config = dict(
    d_model=224,
    n_experts=32,
    d_expert=192,
    activation='squared_relu',
    lr_router=0.00157,
    vocab_size=8192,
    rope_base=1270.0,
    tie_embeddings=False,
    optimizer='muon',
    lr=0.013,
    lr_mult_down=1.5,
    beta1=0.9,
    lr_head=0.00744,
)
Below are experts of layer 5 (counted from 0) of a mixture-of-experts language model. Rows are named router (the router's row for the expert), down (a neuron's output weights, with its number) and show model dimensions 0-223. Each number is 200 + 30 x the weight over its row's rms, rounded and kept within 0 to 999.
After each expert's rows: "comes before" lists some tokens at least twice as common just after its tokens as in all text. This comes from a sample of Wikipedia text that the model never trained on. Tokens count by the router's weight.

# expert 8
router,251,170,203,224,238,189,218,175,220,169,136,242,225,188,239,206,248,208,202,224,220,183,163,204,188,193,232,260,226,260,234,168,252,163,190,248,205,256,219,192,165,163,151,197,154,199,177,200,112,188,193,198,178,222,238,214,181,221,263,209,188,140,207,223,164,196,225,195,175,233,167,191,182,209,194,249,193,179,159,198,194,193,194,189,181,208,151,221,243,231,223,190,194,177,224,192,124,229,167,221,150,235,192,206,170,195,181,196,192,186,195,184,184,202,173,145,187,251,251,224,159,210,199,169,215,185,181,221,230,220,229,210,216,235,215,154,182,216,261,132,216,228,224,215,194,236,158,120,173,138,145,208,233,209,176,241,190,224,185,190,223,205,156,224,189,198,199,246,207,212,197,132,206,184,218,194,202,180,206,174,157,184,173,202,203,233,239,197,235,164,194,220,239,166,217,200,194,199,213,213,201,142,189,228,170,225,245,225,216,165,187,169,157,180,198,167,227,245,185,204,244,263,182,212
down2,203,165,157,154,182,255,190,189,225,178,226,168,226,175,187,208,201,188,254,184,210,213,266,202,202,200,175,217,222,206,212,235,209,162,166,255,198,182,164,210,209,203,203,175,222,214,157,118,231,177,191,175,227,214,229,306,238,176,207,230,224,199,215,185,213,187,156,151,189,186,231,197,178,201,157,199,185,167,208,227,186,238,205,210,190,260,170,184,244,218,207,222,196,222,164,173,195,154,191,261,220,185,168,224,175,213,236,202,196,187,238,173,153,242,220,215,189,182,192,226,222,260,215,208,203,196,156,183,197,207,157,209,204,140,182,201,215,172,219,169,221,236,158,180,205,151,216,196,169,158,215,186,195,168,148,233,228,187,219,205,226,176,133,229,251,256,204,121,194,187,157,210,146,231,225,160,176,199,166,148,231,237,183,218,158,198,213,213,165,176,159,160,227,209,206,160,180,193,195,171,217,243,231,186,219,188,212,212,161,170,190,239,215,275,189,197,162,197,246,237,172,218,158,151
comes before: " the", " his", " \"", " this", " 1", " their"

# expert 5
router,201,228,206,212,192,195,254,216,180,156,199,172,181,236,210,266,229,200,107,164,171,171,204,187,261,208,184,175,132,214,203,225,231,183,204,208,191,230,217,203,191,251,151,152,208,193,257,192,251,165,210,192,220,272,213,228,181,204,236,178,213,224,235,211,242,234,138,178,203,173,197,232,235,166,248,207,193,218,223,187,234,194,216,238,200,209,185,194,197,252,174,171,210,217,192,175,215,213,233,195,210,209,207,208,162,169,184,213,241,233,180,236,197,214,204,202,245,182,203,184,207,205,185,209,200,269,210,251,175,152,210,225,233,211,222,209,125,216,172,181,175,251,182,207,211,210,173,214,208,261,181,239,191,209,193,217,150,183,192,217,173,197,214,182,97,172,183,189,210,226,222,211,228,212,237,185,211,180,226,238,233,213,198,249,189,177,146,222,189,172,210,247,201,195,216,222,203,208,196,190,136,222,205,176,205,146,186,159,194,197,259,155,218,216,183,206,271,151,272,197,180,251,259,220
down0,207,237,232,214,190,219,175,164,191,191,219,168,189,182,234,188,205,153,186,274,228,204,224,238,176,234,166,150,185,190,178,176,204,192,192,173,151,230,216,192,199,162,184,224,178,219,147,176,179,195,273,226,204,197,228,218,200,203,166,202,159,185,234,183,255,186,225,197,174,184,202,187,132,187,299,172,181,172,178,201,200,185,270,178,216,169,207,231,220,199,170,235,215,183,180,166,193,245,191,177,167,131,175,138,182,209,228,211,193,227,160,198,207,177,178,199,219,228,190,247,228,175,207,219,163,222,186,171,176,200,151,233,182,174,199,206,183,258,196,170,235,189,217,175,229,177,182,183,210,213,198,187,195,231,147,211,166,153,202,179,219,235,256,214,248,196,246,192,206,205,200,245,161,243,265,231,205,176,167,175,181,150,210,231,203,216,238,213,211,183,186,200,242,197,207,203,143,150,203,234,133,148,178,199,225,220,249,206,156,223,286,222,224,229,239,206,222,173,149,189,178,169,189,248
comes before: " 0", "\n", " 1", " was", " 2", "  "

# expert 25
router,153,202,219,258,193,220,130,204,190,214,200,188,205,162,182,232,199,145,202,177,227,232,200,230,240,159,175,250,228,230,238,180,123,203,239,207,189,182,174,197,193,205,212,141,234,233,174,220,210,276,198,230,182,178,214,208,151,211,219,176,163,245,173,205,198,204,224,172,193,212,174,230,236,276,181,145,134,202,183,239,208,228,225,182,243,141,258,166,200,181,228,192,216,222,189,177,227,242,184,195,230,246,193,209,241,185,176,234,209,228,163,214,238,230,211,182,209,175,213,254,258,194,186,185,173,187,202,178,210,200,232,176,193,196,183,199,181,215,187,266,199,210,184,252,215,148,209,206,192,219,174,261,152,159,231,262,218,218,222,226,229,195,193,135,237,191,207,242,199,212,221,221,177,244,187,194,213,173,147,206,192,226,244,176,197,180,210,210,177,189,216,224,238,205,257,246,214,155,271,192,194,205,200,241,138,193,186,194,220,195,214,158,175,205,204,242,159,250,179,195,211,220,169,164
down2,217,196,183,200,216,192,175,241,193,231,208,259,208,221,192,182,206,206,147,212,179,192,208,197,125,177,225,157,236,143,170,196,174,174,166,195,187,190,254,197,140,206,155,236,191,213,218,190,126,196,154,233,257,194,176,170,160,215,247,216,235,186,202,209,181,172,206,238,186,186,193,176,191,188,178,228,231,214,219,227,184,231,142,222,206,239,187,150,198,220,173,250,178,200,235,220,219,158,228,224,220,229,260,220,194,228,220,180,195,164,221,226,202,228,209,213,193,197,162,183,204,201,264,168,195,165,195,191,200,187,176,208,225,233,185,209,244,208,242,201,205,224,198,234,215,170,183,199,195,122,157,141,208,180,224,184,179,157,232,184,212,213,212,229,166,242,177,181,166,187,182,183,254,218,124,184,191,203,189,205,268,205,266,216,159,205,149,173,137,269,196,210,245,178,249,170,201,220,202,182,243,200,253,222,228,196,200,195,262,181,184,233,264,165,202,183,241,230,231,186,209,164,208,143
comes before: ")", " |", "–", " (", "L", "P"

# expert 0
router,181,182,158,175,217,173,203,192,138,220,210,186,197,160,187,166,208,255,185,193,164,195,173,183,188,210,207,155,181,175,273,216,160,234,143,220,219,190,202,227,195,184,165,245,222,196,267,198,208,187,229,231,183,205,203,209,221,216,198,210,203,169,173,176,166,212,201,212,231,218,211,181,153,232,204,147,202,186,183,231,185,191,200,240,218,197,242,185,182,151,190,236,232,233,207,253,230,208,181,177,202,234,175,237,233,234,201,206,216,126,244,197,194,207,218,202,204,170,168,194,229,164,176,122,207,289,228,189,171,180,202,192,199,212,226,208,197,243,202,263,232,191,231,138,193,242,206,215,181,195,213,255,142,164,170,158,201,141,280,215,207,176,197,126,190,247,191,237,207,156,166,214,212,195,153,166,202,210,184,236,166,195,191,162,224,203,197,242,170,136,227,142,169,224,186,236,188,183,201,188,275,183,221,189,178,201,165,251,163,182,195,176,196,165,228,209,207,132,168,209,209,186,203,216
down1,173,207,205,197,224,222,177,187,214,156,240,171,152,236,161,220,176,151,203,170,205,230,241,179,210,255,198,138,165,181,248,199,228,167,157,154,215,181,221,229,185,243,200,184,148,139,190,214,217,205,175,149,216,222,203,222,171,204,191,269,205,226,243,223,198,178,180,221,223,194,174,182,190,271,215,221,200,206,203,186,231,208,122,250,204,209,225,178,261,252,212,234,173,210,176,163,106,223,202,219,190,157,232,171,150,203,179,204,239,164,217,192,206,188,238,174,199,182,212,189,227,246,196,223,172,255,197,159,208,224,198,261,192,203,246,221,212,226,179,166,250,161,142,196,211,218,203,189,164,208,220,190,231,169,213,179,185,144,173,244,218,174,234,196,182,237,179,224,256,192,177,239,173,198,225,185,211,178,229,231,252,215,182,212,218,175,190,179,193,200,169,175,218,212,186,195,259,178,193,229,244,210,231,213,153,184,130,197,236,246,186,222,189,146,172,190,225,140,216,200,211,242,215,207
comes before: " |", ",", "\n", ".", "–", ";"

# expert 19
router,267,154,215,191,209,165,151,197,226,230,194,173,257,212,186,243,206,195,146,216,176,209,203,188,160,247,213,204,182,225,228,192,129,231,231,166,213,234,212,226,181,236,210,229,214,182,160,218,193,244,208,148,212,260,186,232,169,200,168,193,199,147,239,190,173,165,183,158,198,172,195,222,155,170,186,198,213,208,217,204,178,179,187,201,164,157,223,235,201,221,214,277,201,222,170,221,175,216,160,237,227,182,174,231,203,212,182,204,172,165,246,215,186,196,222,238,230,169,231,170,305,208,201,194,215,218,190,229,242,167,184,192,210,222,229,170,199,192,187,172,165,171,193,221,174,145,253,152,239,240,208,153,163,175,239,179,167,190,208,206,210,129,176,188,234,144,193,192,201,152,191,191,211,165,204,225,192,140,181,221,237,192,169,219,193,207,176,247,203,168,228,163,151,222,176,259,195,109,186,171,194,222,204,221,248,170,156,211,202,206,155,229,178,177,178,235,186,199,217,212,207,220,177,149
down1,248,219,217,231,256,223,161,248,212,241,149,227,191,248,134,140,212,197,241,188,172,244,177,231,223,206,191,265,240,257,202,169,198,212,231,172,172,276,225,195,230,231,248,208,163,156,249,179,218,214,205,225,169,274,219,199,216,183,229,173,173,182,186,142,224,168,187,226,172,198,156,252,221,201,220,223,218,212,174,185,181,204,232,149,188,217,225,186,250,219,190,210,193,219,188,189,178,203,202,226,193,214,230,196,243,166,202,182,186,216,195,162,160,167,203,239,169,186,211,222,194,170,192,223,197,201,184,250,174,168,218,195,240,195,198,218,242,211,183,195,221,184,223,149,186,201,228,128,208,193,172,148,212,213,196,186,201,186,287,163,180,248,193,171,132,195,226,196,200,225,147,269,184,205,193,215,192,198,196,225,165,205,163,193,251,188,252,216,157,213,142,195,183,200,184,184,173,206,169,183,198,213,174,182,197,217,167,159,179,203,237,271,218,233,245,202,187,170,195,178,245,212,146,226
comes before: ",", " (", "'", " was", " –", " County"

# expert 14
router,192,225,212,217,215,134,165,225,226,208,287,205,187,237,139,138,195,204,152,158,194,202,239,194,161,216,200,165,207,179,219,186,166,197,219,188,199,197,188,224,246,167,134,218,202,135,240,173,175,192,159,165,227,244,211,207,180,217,138,221,230,132,169,164,213,180,199,186,236,180,176,195,143,224,194,189,215,177,188,194,179,199,192,233,204,168,206,228,200,165,212,238,191,265,240,219,199,200,187,195,181,229,221,182,248,197,215,200,180,218,167,173,183,221,226,196,220,219,200,212,146,241,173,216,218,223,210,211,207,156,225,258,219,218,224,245,200,210,195,173,197,181,248,177,186,183,190,185,249,233,227,231,213,135,278,178,203,124,162,213,214,173,205,172,205,142,203,187,228,168,143,202,221,189,190,177,217,209,200,163,204,222,215,193,233,178,207,180,213,221,178,240,244,219,165,162,190,207,204,224,187,181,221,240,206,201,170,177,120,195,171,155,253,216,230,141,202,165,149,143,192,241,202,250
down0,142,239,230,248,234,221,171,212,217,225,186,180,238,228,219,187,190,262,205,208,210,207,206,203,150,218,217,239,206,174,171,136,216,279,234,225,253,191,215,222,159,200,236,174,137,241,194,156,190,227,256,228,181,234,158,171,222,234,210,267,259,152,214,181,260,228,189,183,209,184,131,178,234,211,226,221,201,190,240,164,179,221,183,227,156,242,151,231,218,177,170,204,198,205,170,215,225,195,186,205,177,204,171,244,174,186,162,252,189,213,203,187,229,184,169,208,212,170,220,221,220,183,217,225,180,194,190,181,188,203,189,209,182,163,168,226,205,163,197,161,208,238,221,192,228,173,290,173,208,178,211,171,150,200,283,231,224,250,231,167,181,177,163,216,160,186,216,173,157,239,195,204,183,170,184,179,181,210,222,219,207,221,224,220,252,193,219,206,234,176,165,236,168,214,202,224,124,212,162,233,173,162,245,242,189,182,186,184,202,211,202,178,256,202,228,249,202,218,217,181,206,193,212,156
comes before: ".", ",", " of", " and", " in", " were"

# expert 17
router,210,197,208,264,237,173,240,183,204,208,254,228,173,237,210,185,209,229,189,178,193,142,184,229,225,153,226,215,222,202,177,223,200,193,136,212,126,198,232,163,156,205,238,208,212,172,139,211,232,169,195,220,171,198,129,208,238,187,125,144,168,220,224,153,162,188,185,205,201,219,158,209,256,140,219,165,181,214,141,194,200,171,187,180,225,184,180,209,199,229,229,182,200,195,238,163,263,227,212,193,167,201,194,212,210,248,178,195,211,173,224,242,172,180,227,197,228,162,152,221,170,145,194,188,211,249,240,197,220,284,226,196,206,278,203,165,175,167,222,165,259,218,198,214,174,221,172,166,186,188,192,212,184,241,169,165,179,149,236,182,187,184,236,170,212,217,200,210,218,194,248,228,233,184,249,176,146,209,179,185,213,244,222,199,185,176,188,206,229,215,232,220,163,205,164,265,172,187,217,194,215,194,139,193,200,226,197,214,169,224,225,188,158,238,230,184,168,218,239,171,188,176,219,215
down0,214,180,257,175,193,204,219,189,219,183,210,134,196,156,185,235,232,224,191,173,201,213,167,185,229,208,199,185,235,234,244,257,204,186,144,202,207,178,140,231,184,206,211,162,268,252,203,225,186,213,175,210,169,181,176,219,194,230,171,175,239,188,250,187,180,162,245,172,227,233,182,170,209,233,231,208,199,167,172,206,165,166,196,183,197,189,263,218,196,145,232,228,240,220,206,221,191,228,168,218,190,129,241,192,213,208,225,216,190,151,236,205,166,217,194,237,246,232,200,181,190,225,218,211,209,206,175,138,188,195,189,170,219,174,172,167,203,217,168,314,193,220,215,210,195,171,205,234,243,250,154,199,170,185,179,228,186,259,180,162,193,162,162,185,227,174,223,157,170,214,212,206,227,177,200,172,236,180,193,148,195,179,215,214,248,192,208,237,200,222,148,170,230,240,245,247,242,244,157,214,169,202,246,206,185,187,181,200,181,217,177,150,243,227,145,196,251,254,165,209,155,173,192,218
comes before: "\n\n", " The", " In", " He", " It", " This"

# expert 1
router,181,205,200,180,159,199,186,187,244,172,165,222,168,252,176,165,183,160,239,146,229,173,238,198,252,232,170,230,218,206,208,186,178,237,214,207,233,237,158,232,199,167,181,164,213,167,210,208,182,202,229,178,191,185,220,217,214,204,205,159,211,158,248,182,249,187,175,174,180,243,184,189,192,225,171,203,224,167,167,181,214,237,146,186,201,146,233,204,231,218,179,228,189,218,233,180,213,208,205,196,194,237,189,163,210,251,262,199,259,202,214,237,206,162,211,148,252,188,244,162,217,199,261,277,196,145,211,167,183,192,158,162,151,200,237,169,219,197,214,195,240,156,212,210,247,265,203,198,141,174,214,223,168,144,218,223,143,230,208,196,180,185,186,187,217,177,173,169,214,213,228,244,189,199,178,215,227,258,243,181,186,211,182,224,175,179,151,172,254,237,203,232,163,214,167,167,203,177,160,190,141,213,173,241,190,226,230,238,165,250,190,210,172,180,238,168,210,176,193,159,244,212,237,250
down1,178,191,162,219,221,167,153,241,188,209,172,221,224,157,243,158,263,166,225,215,200,253,245,215,218,207,240,186,226,147,190,237,186,221,207,208,205,180,184,224,176,169,218,219,185,215,177,160,235,138,190,217,260,151,223,268,203,182,233,160,208,223,176,160,211,212,232,231,193,209,193,192,222,162,202,208,176,222,171,251,187,264,251,227,198,215,276,232,216,181,177,149,239,252,263,237,212,207,220,160,175,178,170,227,206,176,204,186,208,255,180,133,179,182,235,206,211,230,144,274,178,151,237,205,206,222,221,199,147,192,185,136,215,187,181,245,228,163,222,206,194,205,226,206,198,178,192,189,179,227,172,193,158,250,206,229,203,224,182,199,207,173,198,205,165,213,217,221,190,163,192,230,192,196,235,179,156,209,188,228,149,212,177,252,193,180,208,201,261,158,215,155,242,200,218,141,203,158,240,196,186,235,204,168,189,207,220,224,233,198,216,185,215,227,178,153,271,229,199,179,206,220,196,183
comes before: "=", "\n", "\n\n", "See", "e", "t"

# expert 9
router,211,258,168,167,220,219,212,219,188,194,195,161,166,206,223,175,187,191,219,249,199,198,210,177,204,225,192,165,255,172,249,208,239,279,166,127,195,223,223,209,240,150,191,242,215,176,183,164,161,198,164,185,204,217,185,156,244,214,221,218,236,161,186,179,215,173,247,199,158,144,224,170,219,167,247,185,210,188,182,220,192,201,222,215,260,219,224,150,177,168,224,183,221,231,186,194,189,227,219,182,201,164,201,173,165,164,214,230,161,201,177,211,217,183,184,194,238,189,169,230,164,181,273,230,187,200,179,198,166,180,216,177,157,229,229,196,169,158,159,212,135,203,234,222,264,254,184,186,268,207,207,227,184,227,191,213,216,203,157,229,226,177,173,214,115,202,171,223,221,201,166,213,211,134,211,192,185,218,172,200,224,161,226,235,218,204,173,230,189,235,190,154,194,248,212,187,178,153,192,239,207,228,179,220,183,190,201,174,243,221,240,259,226,226,188,122,252,216,169,213,243,214,251,185
down0,186,144,145,176,184,224,206,204,190,226,218,233,139,218,183,218,153,133,199,161,193,212,249,244,171,209,219,225,174,197,253,179,143,209,199,180,207,237,227,225,209,216,215,230,177,220,187,214,196,205,213,200,187,224,200,232,94,231,193,215,197,213,210,243,193,211,189,215,238,211,167,268,231,184,199,165,155,167,208,240,153,211,211,226,202,192,145,183,239,201,183,233,198,239,194,217,181,171,206,193,172,188,264,196,210,202,145,231,217,173,208,182,249,170,193,209,202,221,236,152,153,189,184,90,185,234,231,145,213,227,195,261,215,215,243,215,213,255,180,186,161,185,182,154,157,200,249,179,202,182,212,116,165,168,177,198,159,167,212,216,175,197,217,228,192,208,169,193,194,241,166,238,239,213,226,227,217,198,209,182,218,205,181,181,171,178,225,212,199,232,215,182,205,176,177,164,213,159,162,177,261,194,160,230,186,194,183,224,179,225,184,214,233,223,244,123,155,208,219,204,209,184,216,185
comes before: " a", " the", " been", " not", " be", " an"

# expert 10
router,203,214,180,162,208,197,224,196,218,235,196,172,255,183,198,206,226,203,199,209,166,228,219,242,170,204,201,178,148,220,200,154,188,217,226,185,199,217,211,163,174,149,190,203,196,188,225,172,199,203,188,236,176,174,198,177,179,251,234,199,252,205,219,173,151,217,192,185,246,208,178,162,205,179,230,234,194,224,225,134,176,194,202,231,217,213,195,167,210,194,258,220,205,152,177,174,243,130,221,184,207,174,212,161,232,159,195,247,156,203,168,233,188,221,245,209,260,199,219,215,190,191,220,250,170,235,174,266,200,236,177,243,191,198,206,158,196,215,231,143,243,179,162,232,213,150,148,134,229,198,217,145,223,136,131,161,189,200,215,226,212,200,228,256,195,220,176,229,186,183,217,200,151,205,131,166,190,231,205,191,162,177,233,160,201,245,263,193,173,200,230,224,194,191,249,152,183,192,190,195,218,240,163,186,230,216,205,169,242,237,127,164,212,251,185,201,191,139,195,234,235,172,212,183
down1,183,109,157,227,215,187,227,161,180,271,220,196,185,208,194,235,175,180,193,217,140,210,220,218,176,159,229,201,211,239,159,180,219,189,204,204,209,181,172,201,177,144,233,179,216,268,182,191,249,173,199,179,212,230,160,233,162,189,209,144,170,137,199,138,195,231,312,246,172,154,227,234,171,180,209,239,170,212,177,185,199,272,236,201,208,194,160,214,217,188,235,200,206,164,186,178,196,222,154,244,232,173,188,190,185,255,249,197,149,205,188,161,220,185,196,191,194,229,223,217,218,234,170,257,208,168,189,207,225,195,175,197,240,196,186,231,224,219,215,166,221,198,205,218,180,227,194,224,191,199,205,187,199,209,255,195,198,186,182,138,213,200,186,189,215,193,219,230,261,182,179,172,241,221,262,200,198,247,193,169,214,200,185,259,267,184,178,176,231,202,154,211,204,200,201,149,251,225,189,153,196,180,181,150,186,199,121,201,233,200,235,178,195,194,185,184,191,193,140,199,202,170,199,184
comes before: " to", " by", " in", " that", " as", "ly"

# expert 29
router,171,221,189,165,168,236,221,250,173,166,184,153,190,185,193,220,198,166,201,174,144,198,155,235,182,255,191,182,169,224,238,226,214,203,201,202,152,219,197,200,220,211,157,196,221,242,164,181,193,108,170,178,198,246,153,166,173,191,181,190,226,127,186,251,265,286,177,197,223,221,162,211,222,141,231,222,219,170,200,218,236,237,217,199,236,278,166,211,236,201,149,182,218,175,193,219,199,221,197,233,169,149,202,217,206,266,161,173,206,240,179,270,165,226,224,185,239,165,198,194,240,178,202,222,222,216,189,214,174,214,198,199,160,249,176,185,215,233,187,222,174,202,185,203,227,214,228,232,180,183,160,221,216,202,162,198,196,152,178,219,154,202,180,141,217,167,190,231,173,214,226,209,207,230,186,229,250,213,192,198,193,253,177,177,228,176,193,207,244,176,149,204,200,200,262,182,149,266,179,149,217,148,186,159,222,229,186,194,207,239,166,196,225,191,170,239,206,178,195,195,200,196,206,194
down0,156,178,204,195,258,232,213,186,218,200,219,188,142,224,209,160,179,205,198,206,205,231,257,175,192,165,163,163,219,146,171,189,206,204,218,152,182,194,204,237,177,198,184,279,224,203,214,213,149,256,179,217,210,208,239,184,203,230,192,176,234,193,204,180,162,237,222,263,173,152,132,230,185,223,190,209,179,216,209,204,220,192,211,193,220,239,176,190,198,232,189,213,225,241,246,221,174,174,167,154,176,235,207,187,211,194,222,208,155,201,179,152,202,231,216,185,193,166,203,204,154,207,197,163,163,175,166,197,247,201,208,209,202,132,170,157,218,180,195,197,221,175,214,231,175,233,188,114,178,161,158,198,186,206,159,203,260,180,256,178,194,226,183,173,175,204,218,217,213,215,176,200,257,194,209,192,189,232,163,216,229,213,174,230,107,176,269,195,189,193,180,220,196,161,148,174,262,184,269,179,177,237,202,195,175,171,223,195,223,238,247,234,137,213,264,229,231,220,228,177,155,211,240,201
comes before: "\n", "  ", " 1", " 0", " 2", " 3"

# expert 7
router,215,198,178,158,164,165,194,196,225,196,152,253,184,227,218,211,197,194,244,229,234,181,158,268,159,205,229,197,175,256,224,139,230,222,189,207,231,159,172,181,156,202,246,213,207,216,214,204,191,199,211,175,163,207,138,234,186,225,172,210,220,175,246,216,118,217,200,196,163,142,215,238,246,223,206,250,193,195,233,161,238,195,174,212,170,237,160,168,245,193,243,202,211,197,176,177,180,140,181,192,178,200,249,237,194,219,179,230,190,236,195,210,165,260,160,197,167,230,216,207,218,156,139,190,216,195,226,198,226,185,189,217,158,196,196,202,217,205,243,211,227,214,230,239,204,195,165,131,252,187,159,138,228,213,186,174,199,231,227,187,240,190,196,239,187,241,185,231,202,228,185,256,187,190,193,234,196,182,218,174,185,123,228,177,224,242,196,211,255,137,202,166,234,199,226,196,181,227,192,245,166,216,205,198,161,142,194,203,199,188,211,209,218,259,181,204,184,179,170,232,242,206,225,131
down1,192,223,199,190,217,242,168,198,226,174,206,174,193,173,199,138,177,160,198,185,212,176,252,217,197,187,194,198,193,191,245,237,243,192,216,227,164,201,149,238,184,195,245,179,166,215,218,193,209,269,188,189,179,196,199,237,176,180,169,194,211,217,228,169,145,201,216,162,155,261,138,190,242,200,192,230,238,208,226,145,200,153,216,193,194,202,231,229,230,221,150,178,218,233,189,242,277,211,245,254,186,171,211,201,243,235,196,144,180,174,228,228,217,178,185,186,216,221,241,207,171,221,205,287,188,203,205,222,145,186,232,243,243,203,219,172,150,146,200,225,233,215,229,187,253,139,209,218,190,200,172,158,208,169,170,182,126,224,205,220,222,220,187,248,225,214,230,203,204,193,173,226,194,227,190,120,176,205,184,172,168,253,185,164,253,182,198,208,167,168,141,194,157,205,234,220,198,206,189,217,153,214,233,202,212,195,198,242,178,136,209,177,193,182,170,263,202,174,213,195,239,230,218,178
comes before: " the", " a", " his", " an", " her", " their"

# expert 12
router,179,239,183,228,178,131,199,148,144,209,250,244,266,160,170,171,217,234,210,218,163,196,200,250,145,165,180,241,177,225,201,238,178,203,157,168,229,227,207,249,243,195,195,177,163,204,250,156,208,222,233,227,222,213,216,227,183,213,144,177,216,210,181,244,170,191,195,197,234,181,164,207,194,209,184,253,190,200,214,193,184,221,234,189,158,208,232,221,187,156,222,134,240,213,226,222,209,211,175,235,225,223,162,211,244,198,218,112,185,157,200,256,201,175,229,208,189,262,257,247,220,209,207,234,229,202,205,156,201,217,200,146,187,172,183,228,190,218,143,179,218,158,194,166,179,189,203,219,174,228,232,218,208,221,195,221,194,173,172,194,174,235,220,224,243,135,230,220,174,186,174,175,140,190,204,159,200,208,142,219,173,218,223,216,198,177,225,162,213,219,183,182,206,201,237,203,208,231,225,203,178,200,227,269,177,231,196,147,174,208,256,153,216,218,238,156,203,235,218,239,169,155,201,222
down1,199,187,211,219,181,223,174,196,211,207,233,191,157,191,214,162,195,207,195,235,214,147,241,193,237,182,220,182,200,195,189,215,188,195,231,207,209,162,238,187,215,187,169,245,163,207,236,183,207,170,197,157,196,242,214,171,230,201,183,224,183,152,190,184,212,163,162,170,189,188,231,189,212,220,206,162,200,242,190,253,192,152,185,199,278,236,160,217,226,191,209,229,128,177,198,191,188,148,206,227,189,149,207,279,232,176,196,220,214,241,171,144,141,214,117,238,261,217,226,237,118,190,203,218,180,214,127,188,211,236,214,220,218,158,220,242,252,231,98,164,186,161,216,159,157,190,223,191,219,184,245,173,213,266,241,178,208,190,189,223,227,176,192,153,219,180,131,183,176,204,223,164,200,210,202,170,198,197,217,193,185,175,185,218,190,165,250,255,236,235,204,162,173,197,217,236,165,161,215,176,209,207,184,187,182,203,193,175,230,234,242,222,183,188,196,168,181,197,196,216,194,186,227,250
comes before: " of", ".", ",", " in", "s", " and"

# expert 20
router,207,179,176,173,189,131,243,211,185,242,245,252,180,213,181,170,152,240,242,204,194,195,211,202,197,202,153,184,228,221,167,212,186,232,208,196,178,188,171,170,235,178,230,191,264,169,247,158,204,202,225,193,210,221,194,187,169,216,263,156,148,221,210,193,229,245,190,157,211,209,245,226,168,224,222,259,215,214,200,177,216,214,126,174,226,167,224,210,227,148,231,247,198,172,182,185,176,213,224,213,238,165,256,243,165,170,166,177,190,191,201,241,202,174,218,204,196,210,181,190,232,183,169,225,233,203,180,167,248,205,209,250,202,159,159,186,201,218,172,183,247,203,150,168,192,191,193,217,213,206,195,176,215,117,208,222,205,211,197,195,262,206,172,154,278,240,228,188,233,179,155,208,224,232,186,196,194,207,218,183,255,185,247,227,172,181,184,197,125,233,231,228,247,209,213,189,201,215,232,234,232,217,200,277,224,236,208,186,217,200,227,248,157,239,204,256,219,170,215,185,211,180,171,259
down1,233,224,225,195,204,217,198,203,208,194,216,238,173,209,210,229,210,213,176,187,214,148,207,207,225,225,155,209,212,179,234,174,173,186,166,190,177,170,253,218,190,213,202,204,176,213,181,221,238,209,183,202,232,191,204,195,145,218,249,231,199,159,174,199,129,154,219,208,176,224,235,146,181,208,155,198,189,203,165,195,211,162,182,182,209,195,219,223,180,210,202,141,205,236,233,191,232,232,257,182,257,199,209,203,167,213,245,254,166,188,207,136,140,183,141,176,219,189,179,202,198,230,226,204,171,131,249,163,184,212,124,221,201,134,217,184,185,149,208,164,170,238,222,237,157,181,264,231,191,234,173,186,249,199,177,232,232,217,226,181,171,159,260,156,142,195,193,240,192,201,180,152,169,164,225,160,204,220,231,256,224,168,173,181,256,180,231,220,217,196,205,170,246,204,216,158,179,177,172,142,216,173,175,217,232,189,235,229,189,185,223,198,208,207,187,305,229,161,200,205,201,196,209,211
comes before: "s", "e", "a", "y", " (", "ation"

# expert 31
router,211,151,287,162,241,216,173,213,191,249,184,204,177,195,205,200,204,166,223,157,210,187,219,211,251,197,149,234,151,222,148,181,266,152,182,211,220,164,206,188,210,201,209,214,226,243,183,215,237,242,152,162,197,179,232,229,218,199,167,223,193,224,153,197,218,208,207,232,194,165,216,171,195,167,198,242,232,209,186,196,207,230,226,137,230,150,234,226,222,220,184,228,221,252,218,239,163,167,234,173,171,219,202,207,152,173,180,228,161,224,215,153,166,190,138,216,147,242,148,196,200,182,219,229,174,235,222,207,203,184,226,177,255,215,182,200,218,202,239,219,170,164,150,301,209,165,159,169,169,183,131,139,195,188,191,213,207,201,230,166,208,188,185,237,233,205,213,182,240,211,248,220,178,178,228,183,200,214,187,212,236,195,140,223,220,231,233,203,118,204,222,189,199,176,153,172,155,195,169,204,181,174,174,171,236,235,225,182,191,164,190,206,189,216,210,205,180,214,229,184,160,160,220,183
down1,233,220,218,240,182,146,163,200,165,205,156,172,197,221,213,152,253,222,207,178,171,188,205,165,208,189,207,191,207,200,209,192,198,168,193,187,241,190,177,212,228,165,138,218,200,181,240,228,151,241,214,193,266,195,216,211,173,190,162,243,218,227,195,234,212,173,235,269,206,195,173,157,217,219,198,126,257,257,230,204,182,239,170,217,182,159,185,164,191,227,222,169,165,202,142,216,148,184,185,194,199,186,173,254,204,145,166,240,230,220,187,207,200,220,218,225,244,197,260,244,192,171,189,164,194,208,193,232,208,230,167,187,216,172,193,167,176,258,243,206,222,210,202,207,250,223,192,239,208,236,186,145,218,227,177,203,195,184,206,232,215,201,190,143,249,145,199,176,192,248,219,175,208,221,213,152,220,222,174,171,187,180,233,236,176,197,171,214,205,174,208,197,207,178,230,203,212,203,249,175,130,211,133,240,190,202,119,156,171,171,191,210,191,192,221,187,179,165,168,133,280,208,161,201
comes before: "|", "-", "=", "The", "In", "A"